Experts of a small language model.
Size: 13 layers, width 160, vocabulary 8192, 46.3M parameters.
Experts: 64 experts in each of 6 layers, 224 SwiGLU neurons an expert, 2 picks a token, a softmax router.
Training: a variant of Adam for the experts, 3676 steps.
Below are experts of layer 9 (counted from 0) of a mixture-of-experts language model. Rows are named router (the router's row for the expert), gate (a neuron's input weights, with its number), up (a neuron's input weights, with its number) and show model dimensions 0-159. Each number is 200 + 40 x the weight over its row's rms, rounded and kept within 0 to 999.
After each expert's rows: "mostly gets" lists some tokens that are sent to it at least half of the time. This comes from a sample of Wikipedia text that the model never trained on.

# expert 48
router,282,244,126,217,187,214,184,200,265,250,218,182,183,221,172,138,206,277,158,156,218,227,176,259,238,97,201,291,147,234,192,186,222,218,118,223,179,205,193,151,150,244,167,129,259,249,146,219,246,225,277,194,168,183,190,125,214,244,203,138,192,257,234,201,222,195,204,162,180,121,199,180,180,125,215,179,159,186,180,205,132,178,249,194,251,196,187,89,189,169,160,251,188,152,247,251,138,201,175,229,171,233,168,257,216,226,187,154,172,256,202,176,221,241,242,188,202,233,214,185,179,184,182,167,220,218,260,259,176,230,148,160,176,161,208,213,158,255,176,143,247,164,264,164,174,225,216,192,155,159,203,209,184,223,187,132,159,230,259,231
gate0,189,111,173,208,181,271,258,267,207,265,192,167,243,205,166,190,216,209,281,251,161,175,226,199,129,262,210,226,264,224,193,167,233,218,217,254,181,260,241,207,231,169,271,254,180,186,168,313,203,177,191,265,244,194,237,271,282,267,258,194,229,224,71,247,203,208,215,206,244,172,182,180,172,226,211,192,278,209,185,206,215,195,233,240,208,179,194,173,313,196,206,202,220,111,134,194,170,225,278,231,152,214,214,132,234,261,209,250,231,165,173,222,183,244,202,286,234,224,230,260,216,229,171,194,208,167,192,175,145,203,154,203,202,171,198,219,210,224,220,219,215,197,234,171,204,191,248,255,274,201,195,189,195,242,190,228,199,181,168,154
up0,191,196,272,208,143,263,239,200,233,212,214,194,181,207,233,194,265,219,280,220,251,159,218,225,189,171,113,211,234,134,158,231,187,215,225,180,209,136,252,214,263,161,233,213,249,161,208,128,215,195,216,221,190,164,260,225,317,258,125,193,183,206,118,220,199,222,227,157,195,229,157,184,248,182,212,209,253,246,196,174,192,228,285,254,229,172,155,157,237,143,179,221,209,214,185,183,161,234,220,190,127,267,154,180,163,208,154,209,249,195,188,121,169,209,237,210,233,133,168,275,240,188,198,170,226,133,197,179,191,208,168,222,271,105,230,147,184,202,187,174,178,204,242,136,184,237,263,168,121,135,177,196,138,173,224,201,193,145,230,151
mostly gets: " Airport", " Racing", " Railway", " Stadium", " Cemetery", " Championships"

# expert 59
router,187,203,206,171,227,182,162,179,136,175,236,209,202,208,246,207,208,161,175,270,200,284,213,176,129,116,170,276,137,199,221,294,256,200,169,194,228,213,273,228,225,171,167,240,235,202,191,278,241,205,236,149,112,185,230,199,242,280,170,282,231,209,175,178,183,171,151,164,175,212,189,175,158,274,205,185,150,147,213,212,179,174,217,190,230,200,189,86,149,237,167,228,119,199,188,246,158,251,172,233,135,222,166,155,237,187,138,236,228,240,205,278,182,134,129,168,222,175,180,268,183,216,221,188,160,192,186,227,171,231,215,147,226,201,241,183,213,187,204,177,168,227,207,176,168,138,164,213,223,198,166,203,199,244,269,173,200,322,191,232
gate1,135,237,214,175,210,249,179,231,158,244,246,160,212,170,174,147,185,205,179,161,182,187,265,219,246,239,124,208,239,233,268,217,189,196,186,213,208,159,240,155,211,229,185,291,191,209,163,246,221,174,228,103,204,177,130,190,236,280,189,218,216,172,163,211,183,279,209,180,131,213,276,128,237,246,233,206,234,221,225,195,221,158,169,291,198,220,212,256,248,129,152,177,190,248,178,186,184,230,156,194,184,107,297,132,198,167,157,260,160,290,191,214,211,205,234,271,163,200,217,216,217,272,166,208,183,210,173,160,244,216,261,233,181,199,179,182,177,164,254,168,233,184,223,104,151,215,167,197,177,194,259,211,142,185,257,240,156,213,225,171
up1,237,218,219,215,193,207,204,241,235,164,248,128,185,80,210,237,178,276,239,245,256,211,200,187,209,163,244,197,280,168,217,240,308,223,119,244,246,201,248,204,199,220,283,184,252,176,193,258,195,170,254,195,204,249,277,246,196,158,238,189,222,156,191,222,234,205,129,202,194,275,158,251,268,187,164,108,206,261,198,197,195,226,171,200,199,223,172,209,210,228,214,231,202,209,216,139,196,205,166,206,154,180,172,194,234,152,175,190,208,188,230,171,239,181,228,184,252,181,111,192,194,201,205,217,128,223,277,138,206,264,190,220,205,268,165,153,232,208,241,124,209,193,251,150,260,153,245,201,209,194,280,190,180,273,223,182,155,228,270,221
mostly gets: "ments", " areas", " services", " songs", " forces", " effects"

# expert 63
router,274,98,201,181,134,202,240,133,193,262,207,285,175,208,230,194,231,220,226,263,141,167,210,215,260,190,213,189,222,271,273,149,177,221,244,170,198,268,201,129,206,151,245,176,224,224,262,202,158,224,169,286,266,166,173,130,145,237,184,220,215,196,244,186,199,184,197,201,208,177,211,265,259,272,210,165,198,194,135,160,245,144,223,182,208,241,273,190,200,195,187,131,250,205,173,187,240,160,261,279,210,243,192,162,200,276,250,160,153,212,187,219,219,260,174,168,186,204,221,217,169,151,270,168,190,110,164,258,235,211,194,183,219,187,171,225,151,182,174,236,181,233,170,234,256,236,157,138,221,209,211,255,234,192,140,203,196,172,199,142
gate0,149,253,232,188,232,251,199,193,202,221,183,183,145,221,132,201,208,254,262,215,192,216,201,216,203,254,250,174,252,235,171,238,168,273,200,256,126,248,212,226,217,228,230,161,242,199,230,269,208,252,226,115,251,168,209,199,175,209,187,119,283,166,171,225,188,110,194,136,191,153,235,196,207,136,236,167,221,155,168,215,194,171,249,239,106,105,206,201,153,238,191,147,158,197,232,196,166,163,247,161,251,130,193,213,231,156,207,131,198,176,226,208,223,220,157,149,278,238,219,174,223,237,140,228,190,181,199,172,210,214,205,160,222,219,217,177,259,206,224,201,115,213,223,241,198,196,275,202,191,244,267,165,224,139,284,198,109,161,214,244
up0,224,236,226,216,153,286,210,215,177,183,176,131,143,293,246,160,218,214,264,195,181,166,184,167,174,205,183,274,213,234,193,226,267,187,204,239,237,194,227,191,270,145,198,198,215,216,167,204,234,225,234,174,243,241,250,237,179,196,223,193,232,188,191,175,159,183,234,233,175,175,157,189,221,190,246,193,203,159,167,201,144,154,127,168,99,163,192,136,189,198,192,245,208,247,256,274,159,185,245,259,225,216,217,221,281,162,263,159,155,141,208,180,275,241,155,198,276,168,226,224,260,252,228,205,177,188,217,201,221,117,191,207,232,250,220,294,204,191,163,175,212,215,118,288,178,146,259,173,155,162,142,179,141,209,259,244,237,237,241,171
mostly gets: " Best", "Best", " ", " Upload", " Nominated", " Game"

# expert 0
router,167,138,180,206,291,232,218,194,166,211,198,172,251,185,111,220,149,168,217,219,201,160,200,195,260,173,240,166,181,188,246,208,271,173,281,168,200,186,143,249,163,210,206,173,248,154,230,302,154,214,202,182,226,223,137,128,128,204,165,230,220,164,230,153,230,167,228,180,138,205,110,230,214,190,239,144,242,158,145,130,165,187,252,221,197,206,164,109,194,206,277,253,227,248,166,211,196,242,160,134,226,231,243,198,160,183,244,173,169,166,206,179,239,221,106,204,173,262,220,167,228,195,220,205,163,212,220,261,159,160,150,200,221,191,270,208,156,210,150,119,201,186,202,213,182,218,158,155,219,219,115,145,254,169,198,257,181,158,210,172
gate1,75,155,128,206,193,215,156,267,232,153,220,113,209,238,241,207,144,152,229,228,199,186,205,192,183,225,174,179,221,239,90,226,245,191,215,225,156,191,195,236,179,224,181,224,189,178,240,268,237,277,230,168,206,211,210,189,203,164,198,228,222,185,118,220,133,175,148,177,250,249,249,100,137,163,212,180,156,208,253,195,167,272,193,208,240,219,144,178,265,245,171,189,169,228,179,228,161,251,163,196,259,140,202,186,182,146,134,181,203,203,225,180,188,167,162,289,150,206,219,177,131,185,204,138,172,214,203,205,197,126,227,264,179,160,146,215,210,231,169,204,194,250,172,152,238,268,219,244,184,151,210,228,230,304,225,170,221,214,205,196
up1,168,177,150,207,217,214,202,220,244,182,208,211,244,260,224,236,215,137,194,157,170,217,196,175,167,194,204,197,201,190,165,210,262,189,207,224,112,172,271,236,168,196,207,167,167,247,254,246,299,202,237,167,180,236,240,180,251,189,202,193,189,163,212,152,149,169,194,133,187,239,179,220,210,131,165,194,160,193,297,252,218,229,230,203,267,252,191,203,206,286,112,143,231,204,143,161,197,262,221,243,227,169,192,129,163,176,195,132,222,212,226,200,172,272,144,250,159,282,237,229,216,208,136,151,170,187,185,208,203,226,243,312,194,131,127,201,216,232,122,145,168,255,194,212,248,182,163,249,198,186,214,267,190,252,228,191,274,173,237,178
mostly gets: "Gls", " UTC", "19", "disambiguation", "18", " 76"

# expert 9
router,195,227,201,216,163,160,247,180,292,198,176,257,177,199,206,165,169,222,205,247,167,187,279,146,231,130,254,203,156,208,196,127,268,188,169,197,187,260,259,225,175,203,185,235,245,205,225,144,204,170,197,213,154,247,207,180,216,257,209,191,176,299,229,121,216,206,211,202,224,187,171,188,174,214,231,253,208,181,189,129,210,207,229,158,235,141,183,96,105,225,163,232,211,237,270,230,216,154,221,213,161,201,195,260,221,237,151,173,231,200,208,231,203,215,231,204,232,190,223,257,215,163,151,200,252,230,223,295,161,217,172,196,228,192,142,195,165,218,190,266,184,152,222,242,223,126,129,202,184,130,175,191,126,194,102,110,272,272,216,182
gate0,142,141,200,243,191,278,151,246,248,224,257,95,207,167,113,278,204,255,213,242,217,202,121,144,212,238,190,179,234,207,266,221,221,216,218,185,185,177,137,261,227,190,174,174,277,220,241,221,210,175,220,145,287,228,204,202,170,233,221,181,246,144,146,214,134,175,236,240,272,193,219,281,219,229,145,179,169,246,205,222,238,195,191,263,131,166,211,268,206,201,197,194,230,218,179,229,228,217,138,173,184,227,211,239,156,243,181,290,165,138,246,187,122,160,214,239,258,165,187,230,151,207,154,222,218,192,174,197,182,168,195,222,178,232,186,248,252,198,282,165,181,169,218,198,265,251,236,229,188,180,223,174,182,244,216,159,149,120,217,190
up0,218,198,183,170,173,189,163,245,185,145,186,265,166,257,231,246,211,197,198,192,202,266,238,190,220,208,236,218,156,109,223,199,199,152,205,276,235,179,260,151,290,133,180,212,191,225,125,235,196,219,147,169,223,216,179,252,264,222,273,167,244,177,174,252,236,281,180,171,253,185,168,174,231,171,159,241,263,191,248,147,328,158,189,222,276,229,208,214,234,246,169,219,186,200,146,223,167,207,180,188,231,222,235,213,223,185,176,252,176,164,157,183,177,134,229,163,160,221,184,229,209,110,171,169,211,207,181,168,229,227,192,243,174,179,275,193,164,249,215,160,297,160,197,154,205,179,200,148,251,140,273,270,160,207,180,209,147,136,194,199
mostly gets: "FC", "OR", "BA", "RA", "BC", "EX"

# expert 57
router,196,139,95,222,197,190,206,209,147,156,178,212,176,235,179,204,245,137,170,140,213,162,284,220,268,181,169,165,261,138,107,268,249,204,203,252,135,173,240,245,143,204,222,129,216,164,144,180,228,155,239,203,251,148,195,271,167,175,278,191,244,228,171,157,212,154,159,227,187,130,153,222,168,220,119,189,213,171,165,145,187,216,265,168,266,198,159,251,190,194,195,187,104,183,217,155,236,178,197,198,176,170,168,207,209,207,224,183,171,171,289,170,141,257,149,198,166,251,194,205,145,205,161,208,130,210,168,140,171,185,193,207,190,248,225,164,179,114,155,156,239,168,191,230,153,213,255,211,233,189,184,224,179,209,159,180,186,220,240,231
gate0,223,234,169,198,259,172,187,254,251,284,173,243,277,188,164,201,242,193,232,241,280,208,195,219,165,167,164,203,241,163,171,194,223,270,135,186,208,240,176,288,191,144,200,200,186,177,204,204,225,193,222,183,135,170,220,239,156,212,176,111,213,222,210,153,204,215,270,188,193,204,233,174,157,244,198,248,121,204,180,213,217,220,234,175,242,240,213,206,193,199,123,230,198,226,166,164,251,226,226,219,244,187,304,149,206,255,261,196,269,182,220,204,229,214,236,156,297,204,233,154,141,154,126,303,207,151,184,158,209,184,198,176,189,239,229,216,251,236,220,211,97,240,245,215,221,240,228,185,206,196,133,269,245,233,193,259,186,285,163,178
up0,103,199,230,226,188,161,327,183,166,215,156,185,186,157,226,241,212,175,121,187,225,229,220,240,199,205,246,182,225,197,201,185,147,117,230,217,183,165,168,173,288,180,187,232,195,205,196,204,201,189,185,262,196,243,149,177,198,181,254,233,175,152,207,217,182,192,153,198,113,276,240,220,201,159,217,131,168,168,128,184,190,203,183,238,181,206,109,208,133,217,257,205,225,219,271,225,228,186,189,189,176,219,205,215,165,115,246,156,171,265,214,142,180,174,227,220,170,244,200,221,257,237,193,228,213,251,189,210,176,184,194,220,185,212,246,73,199,239,207,219,223,255,217,159,181,213,176,235,291,181,198,102,298,194,132,138,161,156,192,200
mostly gets: " Phylum", " Clade", " Votes", " Majority", " Species", "CE"

# expert 14
router,283,185,180,182,156,145,180,126,169,230,238,153,247,229,268,198,246,223,217,274,249,168,201,196,248,176,185,221,169,207,193,206,168,187,186,205,238,300,143,212,243,185,259,175,144,234,179,206,163,240,216,191,179,245,162,172,122,193,141,164,266,235,246,266,237,216,176,223,174,221,195,190,277,152,141,172,226,207,169,190,137,196,208,223,266,154,246,220,197,175,170,168,261,229,203,180,194,176,247,217,224,241,199,228,223,252,238,191,109,211,184,211,207,248,124,183,183,143,217,145,194,175,265,192,188,193,228,176,233,197,272,254,216,158,156,211,120,184,146,258,248,225,72,253,179,245,159,157,151,202,135,164,229,214,241,221,242,206,189,160
gate0,200,215,186,197,241,174,294,193,194,189,190,162,189,155,214,222,254,173,208,210,247,221,201,248,194,172,205,234,172,150,149,210,218,178,220,153,226,195,283,221,224,203,193,161,218,210,211,206,138,175,162,232,195,136,178,201,204,232,244,178,290,263,151,224,216,225,143,231,206,197,204,166,214,219,138,159,246,250,249,143,189,258,240,262,175,217,139,201,210,157,200,136,171,212,262,173,254,251,200,243,202,210,195,215,198,277,171,176,181,288,212,171,153,232,205,248,149,116,142,214,145,141,234,242,194,202,174,219,237,183,319,112,170,160,264,154,253,227,190,200,175,239,184,222,168,174,238,212,294,199,207,97,159,258,182,221,175,182,295,203
up0,243,220,176,170,202,170,243,163,177,260,182,224,234,127,207,209,203,292,186,256,183,173,153,211,161,196,250,181,219,133,196,221,219,150,252,145,231,206,197,226,202,227,186,171,181,247,199,163,92,231,157,197,211,92,146,166,216,224,225,201,238,214,172,292,136,156,175,269,224,181,250,224,255,285,185,142,210,155,245,172,138,220,233,163,195,228,109,239,159,206,158,168,233,185,200,193,169,241,160,140,152,211,159,204,193,240,190,188,267,277,256,175,172,258,156,231,116,201,165,226,219,191,188,219,145,184,152,267,248,151,192,225,239,158,262,162,238,194,187,230,158,196,196,165,200,260,147,238,167,219,212,225,181,269,231,188,169,206,257,178
mostly gets: "\n   ", "\n     ", " 978", " "

# expert 24
router,227,267,213,178,153,139,230,211,228,169,197,226,159,194,233,218,249,179,198,215,226,296,222,102,101,140,224,186,189,183,248,178,170,238,180,149,255,194,196,156,205,159,157,155,260,266,163,249,217,234,199,197,231,185,189,153,196,225,151,225,202,297,207,131,213,144,258,175,217,182,258,242,208,157,228,191,119,163,234,237,185,197,169,213,228,152,251,129,213,252,234,207,202,234,153,150,209,225,162,235,277,187,243,183,228,211,258,105,183,251,277,204,244,224,226,195,231,170,195,152,164,199,248,195,230,152,192,220,218,152,221,202,182,131,188,207,166,203,143,228,198,191,178,166,289,226,158,169,144,209,172,263,204,252,276,224,204,263,190,158
gate0,213,185,130,160,250,252,168,197,213,246,198,156,133,217,161,114,172,244,189,186,231,238,238,264,190,242,88,133,227,138,143,150,225,122,231,216,258,254,169,181,111,169,183,248,216,213,224,224,216,169,202,180,211,199,173,159,214,199,170,216,150,168,255,248,228,231,211,179,213,171,134,173,216,171,88,240,215,219,274,196,139,228,165,274,203,276,194,222,211,200,210,256,212,217,188,153,202,201,160,224,225,241,205,155,270,214,220,141,182,236,198,185,131,195,237,253,260,197,160,199,183,188,192,264,285,284,217,246,168,173,169,244,220,174,193,170,152,192,194,221,156,166,263,227,255,199,177,177,202,220,198,178,201,257,190,168,190,156,191,282
up0,248,243,167,226,230,169,149,170,254,154,130,163,160,217,142,194,167,205,208,252,226,158,201,277,136,178,167,191,115,219,246,184,188,154,224,238,206,223,119,283,109,196,248,214,190,172,200,256,217,183,247,145,232,237,188,180,239,259,142,269,213,142,223,208,245,198,230,201,192,181,213,98,183,184,199,279,161,170,275,235,161,189,202,192,228,216,273,177,205,191,190,229,177,190,191,227,199,231,138,157,207,136,206,159,226,155,185,143,230,187,269,212,162,223,221,230,155,199,217,265,171,143,208,210,199,250,177,274,185,178,125,263,219,201,245,204,281,280,166,177,222,209,229,205,242,245,175,138,198,216,146,201,167,221,250,180,190,123,248,203
mostly gets: " due", " flow", " table", " line", " roof", " sequence"

# expert 36
router,240,234,230,198,250,174,229,274,224,230,289,180,172,178,255,179,181,196,193,182,184,172,247,179,127,230,201,233,291,155,122,220,214,189,210,215,241,180,170,210,245,192,216,159,187,204,334,245,206,248,222,174,209,213,212,224,240,158,254,230,214,178,161,241,171,233,192,213,236,257,156,226,99,251,194,172,155,194,192,195,155,187,244,202,225,218,187,197,134,133,180,235,109,158,250,178,185,186,195,196,152,188,125,243,231,200,177,148,168,255,205,205,221,210,269,175,195,212,206,261,188,186,180,201,197,191,190,147,209,260,321,180,233,123,155,253,193,229,223,200,190,184,186,185,172,171,152,185,231,91,160,179,185,227,285,241,170,158,129,166
gate0,266,248,198,218,208,207,143,189,233,226,198,180,262,199,187,213,168,234,164,135,205,179,180,258,133,224,192,215,196,83,192,252,233,184,252,250,209,114,187,171,164,166,236,247,143,279,197,222,176,124,186,234,215,207,244,117,161,183,174,198,212,261,229,154,139,221,247,234,264,120,173,178,212,253,164,194,207,219,242,163,230,142,163,188,211,109,187,203,209,188,177,201,197,204,165,195,166,215,228,181,181,280,107,189,188,239,270,231,283,262,265,149,222,169,232,232,137,147,189,250,171,214,212,231,153,187,210,199,131,219,220,149,274,180,214,175,213,224,171,233,141,284,228,174,200,173,216,166,228,234,215,275,208,223,222,163,187,207,226,240
up0,194,162,110,210,229,159,166,208,163,213,231,217,178,183,226,197,176,228,164,258,223,184,296,130,192,211,229,166,147,248,236,231,221,230,253,197,188,171,197,212,196,102,218,234,223,214,156,234,211,124,183,204,266,153,236,194,134,145,212,257,195,139,265,193,251,149,164,260,221,152,219,221,160,169,165,199,167,247,286,158,190,189,167,231,115,193,223,220,300,180,246,118,222,134,163,246,187,201,168,242,188,241,194,200,186,201,246,132,238,119,211,208,241,179,167,272,169,179,240,272,176,200,261,211,171,199,168,210,236,186,176,218,138,185,187,224,186,273,224,218,258,182,246,190,248,157,187,200,222,235,198,200,253,213,211,184,256,139,194,109
mostly gets: " took", " went", " wrote", " received", " returned", " moved"

# expert 60
router,231,236,185,214,161,186,217,186,229,205,235,227,173,176,273,248,179,153,204,240,222,235,204,146,183,130,141,166,173,202,273,162,192,217,196,189,161,179,213,221,275,261,210,211,297,192,167,121,241,235,219,226,146,152,185,199,225,161,288,267,248,204,167,189,165,186,208,169,198,185,195,179,219,187,239,191,168,256,238,156,240,156,143,129,237,190,276,120,149,237,266,198,177,227,153,181,248,275,163,155,151,220,255,198,230,260,251,181,197,174,182,270,119,174,210,191,156,203,212,229,229,168,166,204,220,249,201,236,192,192,275,207,231,191,238,197,198,126,147,231,136,243,199,228,253,196,189,247,165,267,141,185,215,240,247,213,180,314,186,163
gate0,223,163,199,221,256,200,240,285,232,166,173,214,175,208,198,190,136,184,231,217,195,168,236,229,256,201,177,258,167,179,224,257,212,185,199,183,195,229,222,227,188,148,219,197,218,172,228,201,130,181,212,190,224,128,229,220,209,158,235,198,284,240,98,170,164,211,151,129,221,263,182,187,188,165,157,182,187,299,179,221,237,241,197,237,166,210,212,186,206,224,177,233,204,175,148,198,147,237,159,205,229,207,210,214,199,224,165,167,303,189,221,159,198,223,322,178,246,224,160,167,203,237,138,133,222,276,302,161,137,162,181,225,81,228,221,273,219,146,167,163,193,163,110,201,201,174,242,158,230,193,174,179,284,217,214,225,211,197,202,135
up0,201,196,223,186,154,233,212,261,218,176,259,195,181,170,197,132,178,145,273,244,224,214,178,190,194,197,209,126,176,158,203,114,229,260,227,229,227,276,292,217,190,190,202,126,244,194,201,252,167,231,186,211,210,243,196,200,133,153,220,117,194,199,189,189,205,155,280,200,170,204,208,264,271,127,270,166,206,240,158,191,228,140,200,212,248,227,197,198,216,240,196,136,265,318,197,165,171,187,248,173,238,239,224,202,170,246,210,218,290,168,220,182,192,237,277,216,219,224,203,224,177,163,206,184,241,218,229,191,220,204,217,238,237,186,245,169,260,174,247,231,127,203,219,197,202,196,155,62,237,189,160,188,157,224,181,200,238,220,270,129
mostly gets: " child", " life", " man", " tree", " children", " cell"

# expert 33
router,206,133,275,123,212,160,189,257,193,164,157,200,183,172,197,161,144,215,180,179,183,209,119,195,221,341,160,190,195,253,190,188,167,166,192,235,212,210,227,164,129,230,175,186,159,196,180,175,161,155,201,143,175,202,259,284,200,191,181,181,138,160,162,181,266,252,246,146,180,136,210,225,202,231,198,116,190,223,158,180,214,191,201,199,253,216,174,285,129,173,166,202,250,204,206,141,169,308,197,239,171,200,174,196,196,194,176,165,224,249,247,113,184,278,241,193,223,163,216,175,173,144,185,166,223,230,122,205,185,184,234,161,202,189,215,183,249,242,245,191,194,232,230,223,273,245,252,250,205,167,218,161,208,226,216,122,217,242,272,254
gate0,209,234,211,208,248,239,217,168,240,185,121,281,195,281,247,207,227,193,167,221,166,143,203,205,207,234,234,169,150,245,186,210,182,195,190,159,209,176,197,269,165,175,249,188,281,141,170,212,359,96,172,158,241,181,227,218,255,148,197,196,236,250,226,161,167,228,276,206,227,237,193,152,159,191,228,216,218,262,249,252,227,262,105,271,134,217,228,183,159,201,197,173,193,164,253,275,185,220,139,236,199,171,210,263,220,194,104,146,241,236,204,192,173,225,224,210,202,170,233,231,238,215,178,222,225,151,173,172,200,274,210,205,176,227,204,247,212,213,198,126,203,189,137,207,191,234,250,177,197,188,189,150,221,190,238,144,224,232,225,243
up0,272,211,178,166,204,252,222,164,170,194,157,201,222,278,222,246,200,225,183,273,265,145,175,198,178,204,248,165,123,228,198,215,247,186,117,198,186,177,238,190,180,185,312,201,220,152,163,242,221,113,253,220,136,141,165,206,192,147,204,232,274,201,193,188,161,221,246,214,183,162,148,168,236,175,223,184,206,214,243,162,197,237,149,171,123,262,216,196,129,202,184,224,250,195,281,186,201,228,152,260,220,134,159,237,129,156,134,158,243,250,215,225,232,246,202,216,258,171,194,143,210,187,165,188,161,118,168,170,227,183,162,225,156,237,242,188,248,237,181,131,148,198,177,172,206,265,198,221,278,220,170,216,256,203,269,169,187,188,247,215
mostly gets: " in", " throughout", " near", "In", " In", " within"

# expert 7
router,182,154,162,195,130,236,153,214,172,154,190,198,214,193,280,151,258,228,266,117,132,131,257,255,230,250,122,305,227,197,233,177,207,210,187,262,171,194,173,173,170,208,239,188,260,207,185,244,250,130,169,102,271,214,218,217,297,267,240,182,177,218,156,215,208,260,220,226,171,230,218,214,164,188,155,162,209,183,211,260,143,195,245,227,165,181,253,141,191,163,183,230,146,177,175,221,192,171,203,196,117,211,132,188,160,142,127,194,216,207,244,222,212,140,163,231,227,182,218,266,234,191,152,167,219,157,207,168,229,236,168,230,219,165,218,170,174,267,241,187,225,180,230,176,151,164,151,163,174,182,211,249,164,186,178,170,202,191,274,167
gate1,197,262,118,270,218,232,251,226,247,164,224,242,141,166,169,269,102,283,248,133,198,241,225,199,229,126,199,247,215,165,194,190,237,143,257,219,141,222,196,248,207,178,180,204,167,243,152,228,150,261,266,218,249,159,212,198,187,228,176,249,152,229,220,247,215,207,157,244,171,223,221,171,172,256,160,211,226,210,266,98,210,166,248,178,195,116,156,220,262,226,124,203,195,274,214,213,153,199,230,152,213,189,189,157,141,226,231,151,228,161,233,222,164,272,205,210,184,197,179,185,139,210,202,248,123,195,164,216,169,165,234,188,151,203,189,135,216,182,248,228,176,196,110,197,241,154,245,235,200,157,246,223,195,210,194,209,229,201,259,234
up1,165,180,252,199,249,253,233,129,181,178,211,161,128,210,183,165,179,206,187,247,188,209,97,256,198,257,244,169,203,190,228,204,158,242,242,132,172,252,222,128,195,100,224,173,285,221,199,142,193,200,156,200,194,223,184,192,166,216,170,270,218,209,214,130,184,227,211,139,223,277,217,197,238,130,164,199,223,182,174,203,169,192,154,173,230,131,222,233,221,239,217,166,248,171,146,154,159,223,212,141,225,192,217,253,243,298,110,228,195,204,142,229,130,211,247,224,232,219,238,221,163,163,183,202,267,148,177,232,265,152,166,227,258,235,189,275,192,113,214,171,172,155,220,172,125,193,187,186,248,183,205,156,180,195,147,171,152,206,182,178
mostly gets: "mann", "berg", "itz", "son", "stein", "ford"

# expert 39
router,218,130,199,261,234,151,257,243,163,244,173,151,175,227,241,260,179,122,139,213,167,211,139,188,141,310,194,273,247,233,145,185,183,167,172,254,156,211,261,186,254,248,174,241,165,195,205,221,175,147,270,151,193,239,182,235,261,168,214,197,136,137,243,302,179,143,213,190,206,161,194,160,165,180,270,152,141,218,234,176,211,215,168,198,182,229,250,306,185,214,209,220,262,167,223,193,198,210,187,265,194,187,171,277,204,157,168,137,218,196,170,200,212,151,244,269,220,110,230,200,259,226,213,165,209,173,187,242,200,176,270,151,212,171,213,263,225,197,217,162,165,160,226,193,174,232,227,157,244,222,202,169,170,212,175,171,216,231,227,233
gate0,192,201,151,231,200,194,202,265,168,221,192,137,204,213,209,173,165,218,199,185,171,248,194,101,157,156,146,211,213,255,217,214,138,145,230,212,228,170,215,172,162,165,215,206,225,173,152,139,197,218,153,249,189,149,177,241,156,264,175,230,220,254,209,219,184,144,203,250,208,237,230,211,286,167,160,220,250,152,166,134,266,173,185,146,153,243,196,215,69,156,190,156,125,195,212,212,259,132,251,203,178,244,326,195,161,195,159,226,176,196,125,213,183,153,241,224,233,225,127,211,221,170,177,187,214,210,210,185,178,262,149,185,188,211,191,201,227,108,175,204,192,216,229,204,276,178,132,120,231,214,227,227,200,194,195,243,184,299,234,206
up0,202,172,245,232,177,133,192,153,221,240,178,205,137,263,216,180,243,163,151,131,217,192,209,244,216,275,201,254,175,182,239,126,223,189,234,182,118,197,169,186,235,216,242,265,226,227,239,232,205,164,265,182,218,188,132,197,222,190,103,228,122,171,252,162,231,252,214,185,184,189,139,213,138,139,194,164,149,250,184,211,186,204,216,216,185,134,195,231,272,278,168,116,194,243,269,216,158,265,170,251,232,212,185,194,187,211,244,138,184,179,190,183,193,271,134,149,161,176,242,149,148,183,254,283,218,225,228,185,199,208,237,200,174,197,250,231,146,195,227,234,119,164,217,229,224,221,248,210,192,218,174,185,253,224,143,189,218,178,97,233
mostly gets: " under", " against", " into", " by", " without", " alongside"

# expert 21
router,268,184,255,229,239,212,257,190,291,262,184,186,237,189,114,157,222,228,264,215,196,233,260,276,250,248,216,190,200,128,241,294,194,197,186,190,202,179,201,195,159,180,266,164,207,201,162,242,176,248,199,227,158,164,258,163,144,166,202,220,203,193,142,168,124,219,198,217,178,270,127,240,243,220,186,174,237,164,171,139,172,217,253,270,177,147,196,190,194,212,215,285,234,196,156,219,252,212,215,169,158,208,192,264,231,197,241,170,176,196,215,140,248,242,103,152,215,200,272,200,188,208,150,220,194,229,148,200,159,107,208,229,213,199,138,212,200,266,127,243,181,218,244,241,143,175,191,187,172,224,167,209,103,239,180,169,183,183,193,169
gate1,222,281,235,210,211,248,170,215,239,91,220,172,163,218,168,168,203,202,145,147,195,169,163,198,209,196,237,177,131,161,185,205,170,159,176,161,137,209,248,289,169,160,194,180,167,213,212,162,190,171,174,281,294,206,221,229,247,197,224,87,191,187,153,218,215,227,207,240,204,210,166,127,138,231,249,153,202,166,166,248,223,208,177,231,183,172,213,277,224,197,179,219,186,213,249,194,185,209,190,256,235,170,226,162,204,149,206,180,180,70,242,224,203,213,163,182,195,151,127,183,135,231,213,58,174,194,213,185,233,255,251,183,214,241,223,146,266,146,198,176,239,193,183,184,217,265,209,228,184,198,281,212,192,226,265,181,164,154,206,184
up1,197,171,242,189,188,214,181,167,174,176,247,154,202,146,140,224,204,170,245,294,158,255,190,235,176,254,232,152,161,239,254,151,216,216,187,178,189,140,125,283,99,127,214,181,265,217,270,238,203,166,184,213,229,221,203,173,149,148,212,174,211,222,226,198,188,241,182,234,176,243,191,125,180,227,166,205,211,167,140,216,216,233,200,183,281,147,169,212,207,208,135,186,232,208,207,196,217,176,193,174,211,109,166,180,194,219,224,200,173,239,167,173,201,180,213,205,74,151,213,135,187,129,170,279,196,241,181,266,216,199,286,157,184,258,202,233,191,213,156,225,197,133,192,255,278,242,223,197,226,154,221,253,257,263,161,269,231,228,186,175
mostly gets: " Animalia", " 184", " 185", " January", " March", " February"